config.yaml
n_layer: 9
d_model: 192
n_experts: 24
experts_per_token: 6
d_expert: 32
d_shared_expert: 0
activation: "swiglu"
moe_layers: [0, 2, 4, 6, 8]
router_score: "sigmoid"
normalize_top_k: true
routed_scale: 2.45
balance_loss: 0.000297
balance_bias: true
router_cosine_scale: 20.0
init_std_router: 0.0373
lr_router: 0.000683
n_head: 6
n_kv_head: 6
head_dim: 32
vocab_size: 2048
norm: "rmsnorm"
norm_place: "pre"
norm_eps: 1e-05
positions: "rope"
rope_base: 100000.0
rope_fraction: 1.0
qk_norm: false
attn_scale: 0.177
tie_embeddings: false
parallel_block: false
init: "normal"
init_std_qkv: 0.0475
init_std_o: 0.0
init_std_up: 0.0475
init_std_down: 0.0
optimizer: "muon_variant"
lr: 0.0113
beta1: 0.95
weight_decay: 0.0078
lr_head: 0.0211
grad_clip: 2.0
warmup_steps: 200
schedule: "wsd"
decay_fraction: 0.948
decay_shape: "pow"
final_lr_fraction: 0.0
batch_tokens: [32768, 65536, 131072]
seq_len: 512
doc_mask: true
train_tokens: 526400000
steps: 8463
dataset: "wikipedia_en"
Below are experts of layer 2 (counted from 0) of a mixture-of-experts language model. Rows are named router (the router's row for the expert), gate (a neuron's input weights, with its number), up (a neuron's input weights, with its number), down (a neuron's output weights, with its number) and show model dimensions 0-191. Each number is 500 + 40 x the weight over its row's rms, rounded and kept within 0 to 999. Numbers have three digits each.
Before each expert's rows: "gets" lists some tokens that make up at least twice as much of what it gets as of all text. This comes from a sample of Wikipedia text that the model never trained on. Tokens count by the router's weight.

# expert 15
gets: "d", " S", " C", "th", "c", " F"
router:530505472528463511536410569510408460526480532564523534562560489478543535524498491417457531509527517548537445559520527443550611493488443462512538464511524541518550496514544392538522494466432523462509518471490545516509508487459509489491451483406444450520520503444526499483510458544531473468447507560495551429514604547427579497480478509469525453431502571471524531547496529442501452477535535488550461476553495462494534473550491548456512558448496513502516532478471536458510470507504465448518472469502522470444504525511513442543492497510508524495444439415526440539456453544526425513
gate4:502543580491491498481559504498515504486495533500528448475495461507473473538500425463506473483465500555496496555512465470508521534423501500510615504498533440468497405494481537452541477525480533436501527528549492486579513480530548566456527478462498473535502506503457575539469587513507456545541543534469517533509478480532533497542521652517571452483554511420472515542490504512595502512546519497461499553466494496511530485553434470485414508499520523426432530497460574491520462539448536508480461540460462541459439449557462532480428495554495509453556536497472526474534525458520475610
up4:462547426498539500485543458524513480481458568498539542487518531511395395539509511442460458447489504431458494490498415499501545499473532517554522532512526439476550545483490471506512451444488573516501471434488552490498533478482536470537560447466602533537566494455454480475475521512518534518534453448541470462515584439478505503526439533515441500469518483479428555517476529509412492534417543503452529503497437516543461535475471610459434478489478462467478488487494527478474547509505470465454495467550498484464485511461398387531482504506543533561512516561535496528483540485528487448
down4:444531494525518527457553530477465517529471462492510512534472508512524541518396469451520509432472552516489480497462487531497565554544508529527484464489483487475514544513448409496494490406525537530514502550490467501517538454439535476503451495504511491525574513518534456427561480527476525378514441462565434553504531496414505528516524458510502479456569508480452573584466542497468406544504495437472487540503538479549414467475479508538540476384533520538446530457522548562500532507441438522534457510540495456505526450547414464460477511435433533489473521464478492462551529477519488501

# expert 4
gets: "y", "ar", "ri", "an", "en", "ic"
router:543547506514472487454519464472480515533502468552525532415447506485526505445500462503523567538537481414500459479512503493483519523498427511522507577479451491492466498495559517489515416552517514569486563455546536484469470435476428514565453547514488391508519453453499480494460528524527447512496518480546522410485619432493500568512503516524474490509431485501532558528538588474503493463530508472544465513494547478536535557540516555425529514469508486464541559490451569498438451528525497524488445486485519494608474551466489477565554493443540569527516490494515552524448433428537555520
gate4:464524481459495481498391545536481486520463482473466473480524477532483500527550440512539423502468544450491506546518500450460545536507401567462549472545486449460508543507436495554520467563499455480556520515490526581455486513488506437549468417452482502491572477497515481487472512502472529518557536557539470488539464517469499472474491555540460377468483541493498574462475485440517510550484515469501580531500449465529603505441482470480532562487439542478535504476536557475518525583507517427490485530456505450476518409506480558569484443459429483512506569560484457515494468510436510541
up4:502598475458534512540476557547512501548478439479534508583488540482489508537493540475445471451521477458477552458562495499518522547564491577495495398536537488466576405533471492537533429479437541506483503511471560530525479484506518461496460549441473434502497543628507479519531468477512533506439525483527444475477448528409505514455458524550488535507528555498567548475439450533507484451471498532518464580471503529455468451502438466494516523525475535511478461478466543517447495505470488554488480547511489524449510541583521500416456498492482498489575583480492489458486495413518580540
down4:490473467506526523426502456542501497447493493527485498443471512517420494562518474533433450467446489448480625508478547499478537541454460579526544489482487498440501500420499450569484495479533497530510496500421478484533463440454504567497543516472523569469488535545518520452448468491526560497507544484507524469461408463507526465536497455457562544485419549420504516512473518497443480487492525524511589485441466506478463470496541565468545555434395489537569451459555539511530512473524401529414451498541518446433457497471512476511525534516508548470539464482525448466514509511547521532

# expert 21
gets: "er", "al", "or", "ci", "li", "ol"
router:549490505415496488585596504474508602447531505507498529454486531542500556505417530547484443560519509535488464565482521516470485547511491428461462491533516493502514525465491486468537540498517452513526417493613509532593537510555455537504507474514476518464609502475525516492552505458520499522547544457508497506543498506448492524477526550505533483512455454479535575507551495466495450483445524499436477415494551590493475506520519470565439464469480504490552490551409487486467573571533476519496499445530483445469524454495516509569481450497533522506458568527485525551462582523450448450
gate3:501539473520528512541547515557518530508569497470481526510473492442519491501455555435542468576469559509475580438485537498441612526480490488463586458479499466510458503521467422553510468524556463525511499490436552503569539535487510509538497590423507582436453488481477444451489503525487567519466607440451438520527515552501563481517519465534481516409487455476480460462566536516511486468442537475484536499488540477541507478479528518442576481437466496410514512572513445467445498501501523602502462496560499510506503489514526490469492447459537525506523529451520515552480457522526445471
up3:459457542433458505475502475471527567553475557527545591538555515536544514499496466526559519430501531420528491456428496491527511509493466491486482480523537439462426585458467484489453566509479543521498500540623449497494470470497568424499590537509458566503458523466505482532431495456473480535522513459555508518520527445505474470470496516469542521507501504517551501496469437460473524511442534498485444555489493558440470486554483545387542580525438408487503478474514535498526450475515515459454515549468496479500481542502502527570484478472505559521551495467505496461589454456500523592
down3:482547438567472457473530527430521514568409557529515497497502504566537496520533533455496502450452499439505532449498532500435456491540455536487525499538453472521479449487560505471486435419470550461554480504477476458486496515552532480487464519568510523462462491452449525522592488498486406528461503532582466587458545486557451517489533464498524479495496504504502442474501519465541469525462526583529444452547434512508492489428474458528474467489548468486476492549518457472486528529556482523490446467479511460504536529418564419519437473530392449449514450501574487564433521477543500452